{
  "num_hidden_layers": 17,
  "norm": "rmsnorm",
  "norm_place": "pre",
  "rope_theta": 10000.0,
  "tie_word_embeddings": false,
  "init_mimetic": 0.7,
  "optimizer": "soap_variant",
  "beta1": 0.95,
  "lr_head": 0.0086,
  "schedule": "wsd",
  "decay_shape": "linear",
  "doc_mask": true
}
Below are experts of layer 9 (counted from 0) of a mixture-of-experts language model. Rows are named router (the router's row for the expert), up (a neuron's input weights, with its number) and show model dimensions 0-159. Each number is 128 + 32 x the weight over its row's rms, rounded and kept within 0 to 255. Numbers have three digits each.
Before each expert's rows: "comes after" lists some tokens at least twice as common just before its tokens as in all text. This comes from a sample of Wikipedia text that the model never trained on. Tokens count by the router's weight.

# expert 76
comes after: " 19", " in", " 18", " (19", "20", "–19"
router:111085116114088110134141127162151108191047193104052155111067080123137162100092114126137206084112142079095097173121062121125126136102172103132122147113081106147099119108075141160096132124185132087132155128107121069134119154126045071140131089152110198122090102098131072085121110173126111153123077090119132118090164155131107062156154161135075127151129089099154143143129111140136158111083121145132131117156187159114111229148139107145148166128139145093145118144141086107117161089107138
up0:125035120136086145134162083154167140086144132120126175138136125122163150151177101106093106117164168122111068092113173117150092130146156082147156149123160131157078137150150140090095101154066127175127132136141149178120146183098118088113139134161160106082095126127141105084135146146077080138111146148169117080137159123159107115129150135097085126132149119155198128110117124076125089096122202161143095085099215126112206085138111115177129073086175142152207128151190185067105146137145137
up1:119115149154102134106104126155141174127129128151150128166122130144081132095183160135133138111093124105118096097126122110123134114090159095114113099146194139108149131145113154078118145165202100107116124147130102119107130110144120143116139194146073089144169097157122120132189136089127131181111129097140165161093109071092119172226072141135152167073097202126135122129171092130140119185141152140120100183122158184129162201203093097124099161099078165137074233118127064124087135105110081
up2:150085081096135141097103080105156186101127077064095117185110081165092122121146132104123170085127161130144122130112111172063145162110144132155113155131124069109180155194162083100070124169153107079147162115113150172036067138137173090113106146109100159129143104161144135146173138094066051168124112120103153140092102077093085127125098067126145140121098139101093117124073145144167120156082135145097102117181133112088098145086108096117143150147108125111116178093097162147130105092083079
up3:166118139078107138144105148097126150183144133069101163084123196164117146078164108117186158137161101088143098141119092132115090179144198144098085125165138097091108075170119130125084127154118075043140114152087066149114147142115146134110158122099066162104135091131188125114130128111134082132109159103101083159205154146149178151129127132103170131105145173078109104143159147127127158177084114155157154166156209151115090164120179056188100151140109172144140130120152142134144168106107089
up4:141098138053126141139165133098114057121115173108169106098123139152183127095081117147143121156107176176107126162102170117131152117059151111058133107134143123092184135111150164136123112112106116088119067118170154117071070126142131105140144133168111125118122092087124110118153192081138156144085103132076154162139060130140206176122148092095131186105140120165126168121160121099168169107157088124167116121098152115089199211148066130111134126050150123152180167126097158152154137168116104
up5:086166141104116119067202098131139092137147108137114095111116142155186139162161168115237095185132109166139138138153156090104092176106156145099125100112122120097063130160111077159148127147176102094152118139121158185135105099171094155164193104151126152132088110156135171134167128080067107083106111061160112141110143215138089095124124124147081162102161145139113194131159142110144068089096099158140111157096119134114114119165138099137175079087074092143133122168141132107101104150077103
up6:134108153156116172092102089178086114114110157157112132139133142099157123145141148177140138087141145140128183166085132122115119138103132148093118126134088135066117137165151088108113121200135169131116120097098062138070051066154130112197115139099134080119110129116097108172151124137123188172136153113125156087143093181151139094155133134221171149162146141123140114064180080079103126126091129053160068083206117151141133145085165114114118097137133082089098156130180096173083137085142155
up7:108104135122130114162137063121158131147143189119079178188178121110191132182110132175126128127085076203128143097132089161099124140133099080095128149116120093154125143116134144062134126206129232139149141126167168149162190112154108156203150129082113110083136164087126121138181147166166100162150107119156125154146123141137187128094130163118173193143084138123086203071130095129131117198111176149093131105122134144096112150146129109134134118157125081117176147098126165079098113128126144
up8:160091138181115108164126110139150069152116111158172115075106084174075212148148128140129120073164113138128101102135136124170170128147125130092075206096102112126087109148083164123113121166117096116144130094131117151090135182147146056121138144117140119117080106153104157105104160160094145096134122090112125154122104148072177139138130124150120115140172110092150183161079124130146182167115119148149178200149217135139074127122157121174139061159111173058136147131180103152110143119162041
up9:141072145158157073133073147108183134143133126108100083179128132107185105147146136198200157148078097202120148138141092109113126076120185137180174081120168083126160143095078109155092132145118171134131094101143150115093130177178202161159134109151137168155146146110125047133088105087146098111167137101114118123106111095142098156132138085153126056152071130132169122147146098101103052133166122126189143141117105119086096131130126158169161162056094116123118108121155166137098122119110177
up10:124089128128102126149143054186108112109174136193136112138113119120183117101205125138153159141144151054127152177128175131078096083105075129138159081146199134161124088125070107157121146147126134117163142058173132140125178131170068061107156133065122164154165083156145132159153140096077120133130087189148106044098131132088124143137150109131088140186097110113138079176120104121098089163099120186116146096122162173107101096106108104132153132119142130117138100131157119175135119141188178
up11:145107134122143145163181116128085156134068107130092089170157123157144130192163168124125118130171085091139115139117163132155094146138172146118111061119098142140128130143108137096100103092139108090158149145149095063133095131146079147111150140118227124167089096107157141131125088071123177106127078103195113172122188120230128132115121167179150164131133135084097072099145161146097117122131163145143104179171128065099087142091089127072167138166156153084056101123147122157088122073138158
up12:122159077144116117144134184169177130184164113121090156170077100071079156052130085153067141106120147143146153132087090105140143110162132096174092146154048104133117087135151141095146142095107125119140078148111155141146094125165097082148074113114094133145181141121082114113104145116168103125125069182110104096123119126144146122106141147109114048165098124122149114152095188141085135112162145150089133105175140120161079231174084103183094148103127149142094105162167171138102143156196112
up13:175162073127131175162180172103116128134103112144084107176123101152150122083099166140118137148078092212170127144118066162149162137115114137150129185118112197068116175183154168131118130111160164139123099189099171162157164125137172163135123094094063127189082159132184142128127128126143125082103146095136168095130150120128123090109092127107113105160163116086119170126125162176152106103133140092121101098131094148113072150116109149147173132080158103137106109060174160180162196181075098
up14:133113104126133066089112112095117157160130134105167142156064125090140172110084109125095110156121108095098100146160156089145165109139093153106090083176114182179083120144126144158110178136188088155092132129116117132161110121121127115071123115161126151137149150064208143137128137111107185092145202104143149209094108109150132131160106163077159070130172150140135144111079132180124122128119115148106151150137205110177151115141201055120152077101083133130121088110070093116138197118185100
up15:126101098102109109144164105108139162094103107140111113156140105181112122115105109128121230101145131121145093177133149163102130098129137092183109148182107118161109107141108077138160165088128181120107155137088142127167080135115056073117144144089145161055112093083094157150157090081147052125119126123092111111133149128166105129112161161157050090196063154101140118126099160122127117205074105144153147057154140108035125172157131089144144168183152108136145109109163126113099145142152149
up16:100127148105133120150112127126087121160054163183097193108120118080101124075141116137114118061143154126090143109164114143087139106125085133131116168126144129186089099160119082092125158131132102140129169128162142060192136163118057144114070133128127102098146178148142172119191139203147154067069164172139144115092151173071095132206128083143182166156126085126112103172166128168157088183077149123118148161164159127137110119130153142106159164148120156155132095141137136135097199114078121
up17:158089147184131150096114155116168152136038159124096111142135121063114168062156115171204169110133089137140145147110144122111160118134130116179158149117101077116153204136116123121107180141126171135118159171081098104073107102141115176144215118120114208136186182100075155150131080137116192157114128076080061134091069131111081137067115138117107125134145072130159142145076113108147108124127122124151138104152123143109157116178149120152142177135082124141141113163114098172154107077129123
up18:128091110110095123126184145100107156122112124198126111045127124053105075152127127185115121111200110128156120139109125078138146153109110131186100124086104120143073048131153151088137150121138100059093140142146065115136117096092099108147191053088163097105172154133092109124116134075099179114160101130158120084122172156130091131135126178118121138127095054098136162110152126156112157131108171108181197121174139169164084128179164177153107143126127107122155155176091143124096108097147164
up19:127128152064108091128120107154184134132123165106142098110095108132135092136144081177115124132130104129082087107143115134064067168127093153084126071073125166150133146177102205112120079168149131134092122168107182117115115128136141154131167144093116133064096123108169165162145073144079203082144085182104127130171081190064113119168137147170098099127073069136138134140134145119161167182112138117155106100138137103149143174137072168156165136177135155162139111191136165132154175185134107
up20:110146132095151173127131086147080127136161174129133190126109122186144171130088138076117125127114178127131146140138133169099100087141138073159095174165134183148127135173147192188165133149109121106156132139144131090130129097093074069168127157163066037107158130145094104124140168059100137161047097130132158183034139157079151082150110119086070121116130119190138123148111119142169169085089135083082123140135140091135165164179127140150127183129113121132111110124134111089158157168125133
up21:139110138131106101101127040143092164130123138118140145058072136117174112084105118103147105097128138148102120126105127104137172089202125125056202096134116124156160163099078156119167189123080086132132170161127130145140078176127068152086164077171109107146149068056107115072143139136141143153133198147180131126129148106125112089132169110090060101099164122133145120168093120126126115091118158157093153104136153148133145133141181097106128161139118059079111167166138080132192128165179105
up22:043126158092122119114157151166140181137092172134135171152131146119124124140110087132140114148130119140101156143119141158130138119091133129208129128078152138131182154086117127215135152082080170127098140133154104071070076125134098074207143164154115160148166166139089138133157134117141136118110133124112186117111192062107094173212156135106124117143105156155139117148095145121136172101168124074135102118097138155116102197157190123086135133137195080139120144179126098149078148073154192
up23:199120066111150152120121099147139146103099091170105127168104126166126105090137110096165153108120133154108131118095100139118070057187085171192045085121172097175087121034123081103150121134101131166129132125109121186148168107122116154115161085085143211105112126137118112121186150124144126152090109122111124115114129082184137189121111149119138133100094146112123123100143068094126120150058111212081067116117185076121188145107108149151107080124108147101132112099135127129137121137097097
up24:204137137138120147127138124063096123111186140095125098164143103082139169138112102146120182095109117071118115142160092123177115173132162121062082107153130115106142143095074181195112158099151104110087134101123143122086160172110162144144095184122124141130164073105143104170151094121111130185137069117149099110147125116060137149080124172122189112096130072145197160085090100101131111124124079144164104116085126095116130065169100118081163161131126099059168148115125161077151148136125211
up25:156138143128104120121162114083126071141115165163119144085061129175140137138114176114131134126134144090145138117153101048093147129150136153141097133078203184084096092136114172100135123127121104115117119154158112109108091109163130143138173125159201150124132115164155148114132150104059126188112176098140115154162168150065134072164038242156179082081129065094079148140111117115117075140123149187159145174106111086137124127084136127137094113140154159111125091118116113137079125077109153
up26:142142140145103097082067190088158119141106160129112100157152118084074089109081103116170088128093114142091135142144101148115166190109109171012130085102133121123124145120122127135133130132170097102122116084134150167155149131159067215121132125128115160108134172109137154123153135180122198184114161192128089107102111139133131121115130159147177117107186137100102117109162110154157089064182106134132134149132113106125118217106107063068122156135109076106166159094093088125088092104146077
up27:121121153171129163126061175147172148192125145154137112163108113138080128136127049132080152080079107132162104121126119136192185161142148156171157125093067132066141140121137074141115138098149131129128163092124141120124087116170141139141127113153142189136129117104165071117099086140139112103155068080091127140134157133137128105142172202085142112189073145137121160094094153155125115169122125100130155130180145186157199161059103128145101138166147126113165063099084089181125158050166133

# expert 2
comes after: "\n", " 19", " 18", "20", " New", " (19"
router:148105149142045168106106134145123109135091176142121100136044094179118164083121106138146180121126174119093157134107043138149081109184106085128161103125147129134122091144163149152106135099137168162115157165130095097156158104137127086150131126123072140146139106124095115111147172149155175133104089106163075174119104172129109074106128183138075077137145087084116160125177139107150209059120162126153119077123123145046093173125125121152128176151146113131132154224128124166140144081130172
up0:183065103126114136255140142091131165081111164121172102132080146160125126121152102128101133087124104103133126194167090130084113126199153069085129125141143160123144112151103163104050118141134152178149099180166103142135127100095111089144168130106134121092117070100082099141145175081077146118122164152134175112138172153105122090106133125199051108079161167089142176117151124094137143098165142129065084164120155076146124153101132146091107090155123124097139117174117098092112132142139138
up1:161101157121124070102065137119096142114158111154142146189140145093102114118103123135130131153173108090143155125132144175165131116057133147134087094123138094115170214151116174112153071137183107121165148179160119143121101115176101068133123178157169197094149086135143137134154106102111171158077141128125126154128134127122151143124161117099156123104132159087193155161098087159155143177146124142097094114116082087122076106222110115136149158119146156135053180070170129179067079173099098
up2:122139116140095162083113107129080121181158110122150117164129105134140158093084130113091122121168134151086157160088128151101122160107121116160101180056119148176166136160132133145136106126109124128114137150135148087123055171156082063164125153137109090111219170178117116141152088167150152105084133120120146111111183107099091053177181098143107124195147137167152088241130089149150154179115156111103146065091127117120116164167130101146156189095093168164129101144131128159074101139144084
up3:159103072099129162086113132111118132165121137114156103165154083178161086148146154142099115109098143110076172114115098107078116134121098121147121125152140117138155128133059138126091156123186146138100112113151089169179121140128140135095109139126117097183167144166160203175071150111104118139091095176114097080109066124164062125127171138116090133099112195130147150107137136115102150099169123191198133107090159217088050189139136148166143116099177184163117123158145108102089172138063117
up4:131162210168098110116132133138159092143093163107111201128117091130143109098135105164092133128075064183164135125153052132140173123105107129146101113135162098144134055120147170145039129111062051123125140135196164095097149112120114122147151082117064131133125164115137085113132081205115134098096118121128151112161122147169105128072119152107129167164135124083170136130134110071165152095134109144102117168180134103126125088130084141141114125082134084174178164120094118117109119201114194
up5:127182111094095141123077143064176148177082158112109139177091119149098139132145135094151154124086141089083126137146142168138097095121093078126123177139136119115115111165129142180136081139140197118141158072117141083195180090159118098118134129128092160136116116106201102101166109133089114107130076099169115142142136134139153132098192132122098174130159142176109164132160215071071118141120095167169138105136167142093089173082117097097129136115102132093138020154115122083117110095073177
up6:152117128129110096115121126158087171117119026119125081108136117143112124165154102146157130091114176142132113116093177026120113111145088099103106200110136136126123174081103114140106121147089134130022150137139114159098144133111180082136116025137177189151112114136111148149166104078121122103195118146152143104129095167135148127112178114170101138102099102135099194143160128070160138090107148130087125106142131189120135121117163180156157213111132152144171125156134123120152156134060121
up7:164151136090066154094178134142124117083130082169141167109087017128125063069117128157152130116125172169131115141092153150136171139090081144112115092195108080176130085140104190102163175164099157151144130135146110065119129140151116103125120183111107139190091142092109150065122127084114149118130099064092149137130163084101095149132120151167158154100157094132140142185134134163109136178064082085087156081132145133071103141159119114094145134090100129136170101123124108115152108097177079
up8:097111113089079089082095137083112106123069133132192169151107142197136150089122143129137160109120112070094106181119114119096103130150100168096146145090187205134166103105133132071139079170173110165112162152125147143145161168120100114143122140125117164092200080152090128159101156111058181139146083157117101160087123150182141085129141161085081107142156138118107122052112075080114096056162110175146127156158190125107155081114154163125125114162140118076085113141107152135121114091118152
up9:167153112062132080100097098121136151160103108144154160124175143148131188104103148068073167130140118160098172129149069127102162058125143124109173174143173109183091136108042134130062161138178104134088108144122144081122126132153150182171121142152133112155164122151160126107136112062115064166101149086142125137111107099118158111073183113247111116123202126118124112077088121094145115072111139114131141178142129082157111138164123158111136109110130109135132158144141150128117139104072190
up10:145140155127123094138123233115162121086119127107110138137103107184109135156113103211139100139155157166141141104089124136150094177138130098120171125073131150083156150130155138181061129142155094173202117143129160107107112150113140132143105098139080129099113082130150179172124082184102143137112136103135141133156086155159131125058084157201093144146097145154148110127072158069157090052128096154121150166182111068134113099150127166086181111130127119157170109105104127165152136100144032
up11:140097126122105089097187088149089130163123146142156078142066118185158125066051071130105139124102178136086174155095115099108145151143142127128117079112105146170113096134143113090101130163132140113112139165158122175120057139137148093119135145120125080142156123069133137154151170147119166197194097143081110154133071058138104165154106136214077122150107127104131104142115083115105184166088174099084171073143162156104124140062104111124122128144129091153191132108078079155155121087138138
up12:087111136169154068133100121100155132125123143144098139192185089153055163102126071116097213157194152116145136083072118090132110144132157139125134143093162135174148160066146101106121106148134077105133136154121157147141094174112162140097130101150151170150132146157106093149174115132100138096159127125146109153129083163216116165117156140166062101152078198107130147134114082164121112103093124162138115175123149069089120149142122090150120125149044179145159101136075185149102116079175100
up13:128146143081127097179179131165174060134109145139104070170155155160109102156106136141087138115126080048074101117168133140123097131157163092156134099066123138202155114200151107102103091091154108099087133094187108106132155110141122135140120092090134088101095118094130187122139171121091130127148135104132098118165129153142170100136109154131166126142170137173130098096187139168087181088112151111055097128141131110092176196105120159109028109131096150168130169131177137164167171114120113
up14:118105128100065191074119080158111127131090092146158129137132114139111164173159161131135109155160129185137130147168133101152105102064134169182101125116051101116062094106103103077069087187211165163138133106114125141088079128092108157146143113157117108159111126128133094113149166155096107072120183134150101145137153059068142109121095166195141107153172144142108124094170098133119163148103155145128146153107136119133127087069112106075116168071168145089164124063176108142121184096127128
up15:095133130177129115160140139184174133067183124125171068104172114139146193156102095142159117160177124165150164164111058130136129089175171116077095116101129103112090111107133129179143102115119066091118113151084104093143124128123149112094118102168076153183131137168172112106092174100087174131115136159173105130073114117198131083076091116103129107114097111111067148059159126113079082095094089089111145113142092135170131070129145121069125081137143086125111128143055118148095085117111108
up16:106170138115111135139114125129107145124148154140175116137106140145153121123117205156131111114149152140088169087094113157123154109152130154105159123099204118141150122137084124150128125127141128128115121120110100145091067111137114153195093107182095057098160095152154123175178140107150130131122121118185142128150104115084148130143131124136131133127132029177046155210143154130089156093122108087153147063108200093113074165147107152104151133049172150129065127123155133154228167200137168
up17:155110188114125199145100039131069146143191206173147106149077073094145131074145125127143170137151125101093081107128191138101124104165122107113116139102125087112189175110067070075150117134069138129155110110132113110116153129181190107155129095119093097168137101085106151139132122155081102131082153141116146067104132165160135167128126165080104110114090123116165156147156104111082155189143131110188070106124173138102122145169137165109129127157104107080130130147128158102150109116204123
up18:112130139148092081151176082109202106151139131128110113196109159103120102125163147213127145133141175141101031059096205136087161084117169111143127124136155087120192123125185092128125191123121141107121157155120129138144157142182071136106164127130120080133123100111148119103106132093193160160129105123048110143157094174158084156133141158188142133161113114112137160114104119133098142199151146149072073138100127114133132145127169168174081136131093117121121162079157153160094066117153119
up19:123154143105091182128125094107107133172152125103097076104106112159137143110153164128096124141098149179127167135115135070133079112173172097143122119180186102180119119207059141074113157114134104144103073175080093113152119106107149083135112138117123119146165129143101128067166151111154040141153154152092115116133170134097141156160184163091085046192210119078130133163121130102135157185129115125146137118120139124126155117045177151149139163089119106090159092159157136186122120107089144
up20:117118192064122101112142129120167118103146102094062120140091118143124126107140094103128097133131133128115093119102045168167037169197102109138129150094143149090098131141139090150123170086069138075198128171089146102055132128116151112099157091100089131091064099099082137131121119101179173129137127074085144162111128117191110114160148122101154157122147132138117148174084122142162095077115107123122160112145107142119207110074101098117152134081141151040142116167140148120123189079130106
up21:132096180166110137127151181084129098103202164098128136139169119154115148055142106105121116100130113060130170125086094166121115154126086149142104170131108149140158115177140096128125127150146136132126197172125166168113123140135106148104108109095105179124136118124137124188108139189137183115138139124173129162107040107127129070083138169096114103177160127188138162166136119104091153158156149051150144145063125086173171079176128132173121129161106163113133193155159155160204162058113137
up22:191153112111059146122137150129127103122086108148156162129085156138075179141101130125155093089156102125160135113087124157088139122168153119044168169114117143110132077149102037093120095139132134122151145158157131099210131160119150116163141121149100136116207108185146093115117136075176090137151101129122150192139109080121103154097162140118170143141124117100133133025077104109125158107137221126149069160122134140119094117184098108172159113132108085102148162190128159179100108121129128
up23:155102154199100098124076050110091176122090140151158118102132152090185120095127110123095122174166154136151147096091125145219136109106102083167165101130132081084114106104144159117132117074132127132149154139166141074166186123135121118114184058129080093171111114050100123105142123130140189073141123075135163122139131147099154117141157119131155130129129090110166145119150153083141121080156131119141144140144173129134149098041181103217128127077113129143141177148135114105121104073056153
up24:177098147172119056144112072067172089118080155098136114130113121166107194144124146129125132127139184107123111150157121085112161121105103087146062074184107146099151104122116109110135150112129174140163097177129152117171127141135152114152106174113051141123145096106111128190126097125157156117117120072126133198071141174136134111103147110067141153128154156164171160203166075113134105140158164112171161085055172138111154141146091091085099150121112158150171129113135115125152218070109104
up25:124157096158136160122142166142132161093039125102099143127113172217137087137120110161102137151141140114157219189121121110147133134109129095203064136107180070103139144084103135143113120124095122134150126175140120085165055125110122176140127073105081151165139125149137147133144170122058149123132145134160137119134192114076093106106092148123134087133130081112134159128147160181103158118147160119136163150190117107130092073103074155097179142142132118118130132219211109177146150140147106
up26:192139154153125146122148114125174108119084091086127146107136136114118197190152175180149196126105160139163156070126127129156143144129131109160115133123148091052100119119143181144133178141098099083055132112159091127114136176156181106153139117132129084117079077162087114132143122063124109098135101047119135160099137140094122124129163154071142113063125103085137114137091096095135071020110149145149113147078154134098190150108083101137084129093141154119091094153101121107124110078151175
up27:139080103114151123132154064179117123135157180136195155142092123072170130020114115168142122153107101156098098144154090172111145101135081146133115144144097081205091132158134127163132078121085148121139096148155139156155183127147143115182141099106180118151107175118095103162134177157151149158117140090120080085127080127165138121157129077133163188128069129131149151125092129147110177165102122071086101103121065080118136196129073108147144148079136104114164150150070130107073117101177135

# expert 36
comes after: ".", " (", " |", ",", "–", ":"
router:114099122121141142143088101094131097158024102102077123157135120114095114087118125135166221092163147124141142150113132135116184158169083098134143141068059144155096136188094139176071119088160121090101093074128121095135161140154019127132120068128112208128118114139119118113148186138071149111112133125073085075104120153138142122164113174111123060137118138098134141128121095126145147150156169151128143148162142047092146167149152098120185153121152140110100145128125135137057141149123128
up0:164125171132094162115120113115120151069106182080066117135169145127142111131087146135172145136126104121122106086136146091093163144092107097092149134125117187180136069106103152088037156084088105101129122113154181091100164122126090137144091115146097091118125135122150106136188230133173129187064113170114138092078127144096130128131089124138123128117080096122141059176149067120126134091170072135122196085178167136162144132141080114128116127159157143121105165093085096105077097145181120
up1:149109107155098151160202131115160146061106120113145125192110109061100065121130064194126127191159163135106172112124111169141135070111118126149136168127151136102118144166099140153104177145096123125083130124065137100135127136119161126113116180096052128138155127161126091134117103150098191071150095151134185071138139155095158103130102151125128111175110184111173121146146146065118139140146119092113104109157223067130170159203156106091117170112152179159122096132154161151090139102153155
up2:144102077094144166141193150175125119145094124113141091135092128143144091103113116165003125059119141123131150129110157103160124158119134114131122201096136115131121110123179158155087119128165141133078168128108140128093091108110126110129127096094185097166126143138154172107192113128105155107125125137104138120124139150107191105185082127168165136186070151123099138068130159149113157103079097092117151104035148155116150100107054143118130155160129174156114060087171125147128160038105105
up3:063086117100086156164127183189120123125083121138181167152142092169115147154138143190139180126133136123134178110071156159138139143061126121152210133129060133153075108128187086110102117137137122112101121086091166093112178166108092137187135105121113175123136142154104072151140155133082142093070097066135070132172122166115209177120125117167108141164111098098130089156143151172093111139090095122144141153142166094077115151175111127128153180133088164175143118088128136147116076120128097
up4:134178149178140089111116106180174146121174091142141113113095144130191119175145145132125075146135093130202149134164102087131134147118129169157108093148163079104101094157166103191169106103157106168103081094111096123138104143120143099111154085144101123157184052134111120114131068066108078049136162147113125189110129125124111136135167182119114080165092199115146121128084151145081152177086179150133031092107106114081102153155126144098122090145134126108120150115100119158102180139092158
up5:131084101158141106156137138120166149187122114142134094134126116129097143080087122139148196096105160114158139116125097154061106121151121114134137053178191100140109125195115119137099145118137103120148094148109128154095169067125127078103172129138169146127126071121093098117128130128076192101148090160171133150138163142162109046032132188089061151138089153115177104153138088191149167164160122130097126175123160090102103174189105142134116133194166170114121112130076132116131072130162122
up6:159080120120057182124153134155180089134147128098192128147100136100089163163142160187146119105118099108130111135199154133125188101142138122106120180116185103112121145171122115116110104115142195081137160160075139196147129116116131054132104149084094069070178097113131120164158116158117087166142163092180150112133136087120180059091161157124185137121142102156107156122143136110146146100155170145099130157140164156074107081144115125077130170072071103141172084115154142140123111154134059
up7:073123084113083135091091169169136090133121136119143198184104125150108171101118139141146161139109190126152083152077080137106157126121110103168128137186143136135132099145137159140113106133112158090171124112137101138153137056102124089145047123119115137128122052212157093101102158138130104149084079127076140115118046151122159171132132095091097092133143125156165160162132178127134092122109141141141187137132172120184147250177140108150086130098097130133173101119161130122067123153125094
up8:128142114103140095115127146125110173038131142166116081130121117078095164166120139071094158144122146151125103133140136133158089048091154175147073126134110104099120173100111140155126131150071126171165183188129122144109144148098093114131155207184104098163100203047098161156088062167120127139146075088143099184144131065123131141117126117096150149134130115159164140157126136123048096111091160143140123143092166122139055128086140110127075134086145090112117104182150077124137140089157102
up9:106123180137093127118136108084175184108158096103108106151157153105172095105122114113135151110129108167146121114148071112085054131091147162130090132210156131136112141198119100142098068160116110095105155063138150133087188105110103121118136091081104113090080119091098091151076170127114135090154122135102139136062176177123156138109150099093180152132099096140110092147123126129119138169183181080102102138160126114108181060146138152137191176162132108055138153126140173134202160120183160
up10:145134128134123085099151077076106159152116147108095094176174065111167127105128180121115116120167100155188172119166097114122138173112087135125116124135133135127088073152122156193118075185119120143189158181129071133066132193142154204177129102136141142153113133095111097073093133100113162046138131082095122113072192131155086171110131146100144136141106156161136098100135085085113137150126129142139119170143142096135092074141113142102171162119122071132152156228117142166122093087142095
up11:173140108119165186138146117105126120174113105135103156178176105126085136103158112149115118066085155022030115132074128094136166127045131092139150150106152098194112140123143122147084116136164176123112115145166153123120103132118103125134073087156138092123157122170130143140155135116131137132112131107162166122162134120140129149154155178176124168140118183099140165121111063101097114120154104095061076163120143156152197084093152084140142094134129151197149108147168095109107202091106187
up12:110122105084152123089121079156122093112132178134089163132110068090125131131127088091135133082134173182092210129102128102097158121151125159207107090132092157150169099137116158126100130128136037095125167143150097152148152187150063132115147155071109118140143172114070149116112141199142111134074092149142106132070115126118155119117148124127107073133131082176086098152123137118178077082169144119168189130102095155137093150092135135127171142154157123154132108135201194178130102206132122
up13:127132107156200085106118165137131143071075130152031086149141100177146140135182131150134150102166104132144206134082151158130154176164164123144063196135101151085135153146120157144132160154154120114116114079098150104176108100149082156128148115105086150131164104136135144125163091073169167124130128100067086131151082133179075093095153134113120102109153109051140154123149189117133068140131153097172152132104125076145105127131137148154188106116129084102103115103118139184066156054123129
up14:195113172119138106139115108102120190137127201170132087159196143099145156102145132095085183143137097062120141123097149104160123122198128105097094082107158137187120104071187092089152124119137134160131140161191183095077138108151130160105141121187162178104150114171114117170171168165111127116119162135156133150135119141155152160161076150133083133143078114163155104094060104087100081129132126103167181087151135091112140158118177063096110128143066150121125101061149184133136129112127132
up15:132182133204173092127138137166141161096144148164119131164077127122071113123121137107115128095104149054136131144112063188134131093073071138109142148126103122139136159170086162120120103117102159098141060109137087145156091111154128081089125131146058088075072096156111173148141112134152136145116116192081163069131091103176083114102118089131082154101118112105112159126156200084080031124126148106115112101128125129126070201168149105130116112143143104151107072106128079096119159133094145
up16:092141130142132145136130135127160164128144117121130168203111135187120120126151158114103129133103135110146110152134120145044060117100104058104119142171174128125081154165112174099110104089165161154119137105158167148160158147145166102147092150123121121074149130111178158168104105128128168156112108083134159118089135098103152104124078122139119223115127140103132073150188139155129122152179121080140135108128079216122133195144164109069070209086129049120153139166106165137102140177068111
up17:152106133148155079113153036082162164151121117144123140159148111105080148121085164112106187067138104130126151097139105098144108114163163116156104106126128114155123106133091131155105122156131154157171183136168077117047128161163116106105141158108156150113106117065117106136106198128090138088141116160089138100131199152212137153088099175106122142114131159122105127112019097116137134113172106136058142180114138084094127095111182121129155147118105157061138151148132158128153109064066070
up18:099166128150180175079123153107074116113138138130104098196143159093044147156138140103145135087117072153105130165103113110120117140142141136176103121120108150153143090096113115084162182158182139172119139165158127202100068145139109094093181208114134104144133101173084157123065094149131070162147105176169121133157112123138111128158164150112160036113135135158099138129098148163108042165118160069167113132101158098147058132110103078156128084110153096118100120166147130132124124171140100
up19:128090122128090150108169114150128118043111188130124103125135134112164072092148083103130154134086132100175188160149114092177117165123108114133083123108041156102155135090083076092178121114130091162134124133165095123167100124101151104141106139118100113080166139075106095133109133145170140140155126168096167098160165213080089096138141130140104098165123136074133170175129096159096105130154125119154169106124133167141122137169176124193164113108036114149133112136176109107211082170176130
up20:158115150120110169151150099064112180097142152075115133090159098129116083183150146164120149073124091101146103123169100167173128104092092134125087100136137063122163124083088150122105116177132142177101182128135140139100051110114033096105115119109174120165120134066119090153161148145148114103141089094112130139112187083127148165122139121103117172081120162093178131056128103116171177110158108164113174086196149114079165087036166161126150147127135121091153145116083138094120140105121121
up21:087129156131161170142198132131105117095139121121084077125151126152116161105209049139133140158099150157169165149117106121164093113092117166164125124132174138141168170127160165087118161182187152116162138072058104162164133072081161118124070113106102159130162083103138163102166122085145157104174101144099141120138115125094159186101114136137120091125120144066140119083133115124183113118121147115137199161066093180153136145121128173110116157137170227165095134169094086135142128092145165
up22:136181132147157134124081166078140143086105095179135149172143135117176163092131115144200117175142097081119124154123143101139136123194167132068077104133129165122173149078075170143106130153120146143165073066119165056166134146148086130130087163113095151173169133095109120164139141107165107169151164171111129145094090165160110117123142122223094119090134103074141179164149164124168127135202171131119133144117136066168137100108146126129183148138160130115139073123146087152076163098154182
up23:094149120156151150098093137043156107152124120141130156151125137134141123115083126118152148137105101081100110123128129119160122108139147124143125191139067128141131115151135107098142213180099120187113111080168135165147108086154127091129161149133198163148108061174161102194077131109103091176132149069074107104145124184092164099147058145088091104168076095094103139118117115100125164149161124128147138114140127118087146165167174115177191021120089158150149095081169157109139111141123081
up24:197109130105117190113100111126164059143088118120096106133098169130151096089131104075147144133046148127178120147168124130119175113046137066087089120145087121126125114105108150087095174121133059113201070163102121112164112173161135119176121090175123145160128183118129126118125109114106164198099163147143149157065140130158147128119126116137132073143151064140134152128145140114149173141122099116163188040119167104138096081082152088133121099125125064124099095136154092147143088166101137
up25:120067141129153139194167144134139148103081126105168108124131089083081123118128101144115088143104103128143146152105156195140111064122143105170113120134138099135131094089083199134113145123165146145105158080094117201173103124157139148108145126104064169173104212105126127106121103113168159146178109076123103150155123141163132208111141129103132167149102199181157113059074178108156130107105093138058171154140067129101100155083106138064169112133123149161138126110107145148151090075092104
up26:076099113100100204110128156150156047153152126105034130167115087107126143098204102158143109105105143119125154122118137068174136175096116145150129171113145081137121094160104090109114063134074097062107089146087171180102154141164137115118115161085082110086177159138118113120130159151072112119064083108157131085125147072112161181113130088141129092142092176151122121130150102125154103155147126120128189140097212126145103102137134116143141074178116142139126144175113137152110064123153163
up27:084095119115163138061086141141143095231135136142169135147146164148107163156170116113135117101114215131113130091115068141136143187127074135124105163101152122098101127110104165193158099125110161138139074163155154113145150107138189106109153140067118110157131170139115159131142089188145125149141068118086156099153135083094104122141124120096075160131150103068072128164145081122194131109205077129108179139097152160148123154118148129193098096079153104161152134102129103061096148140084128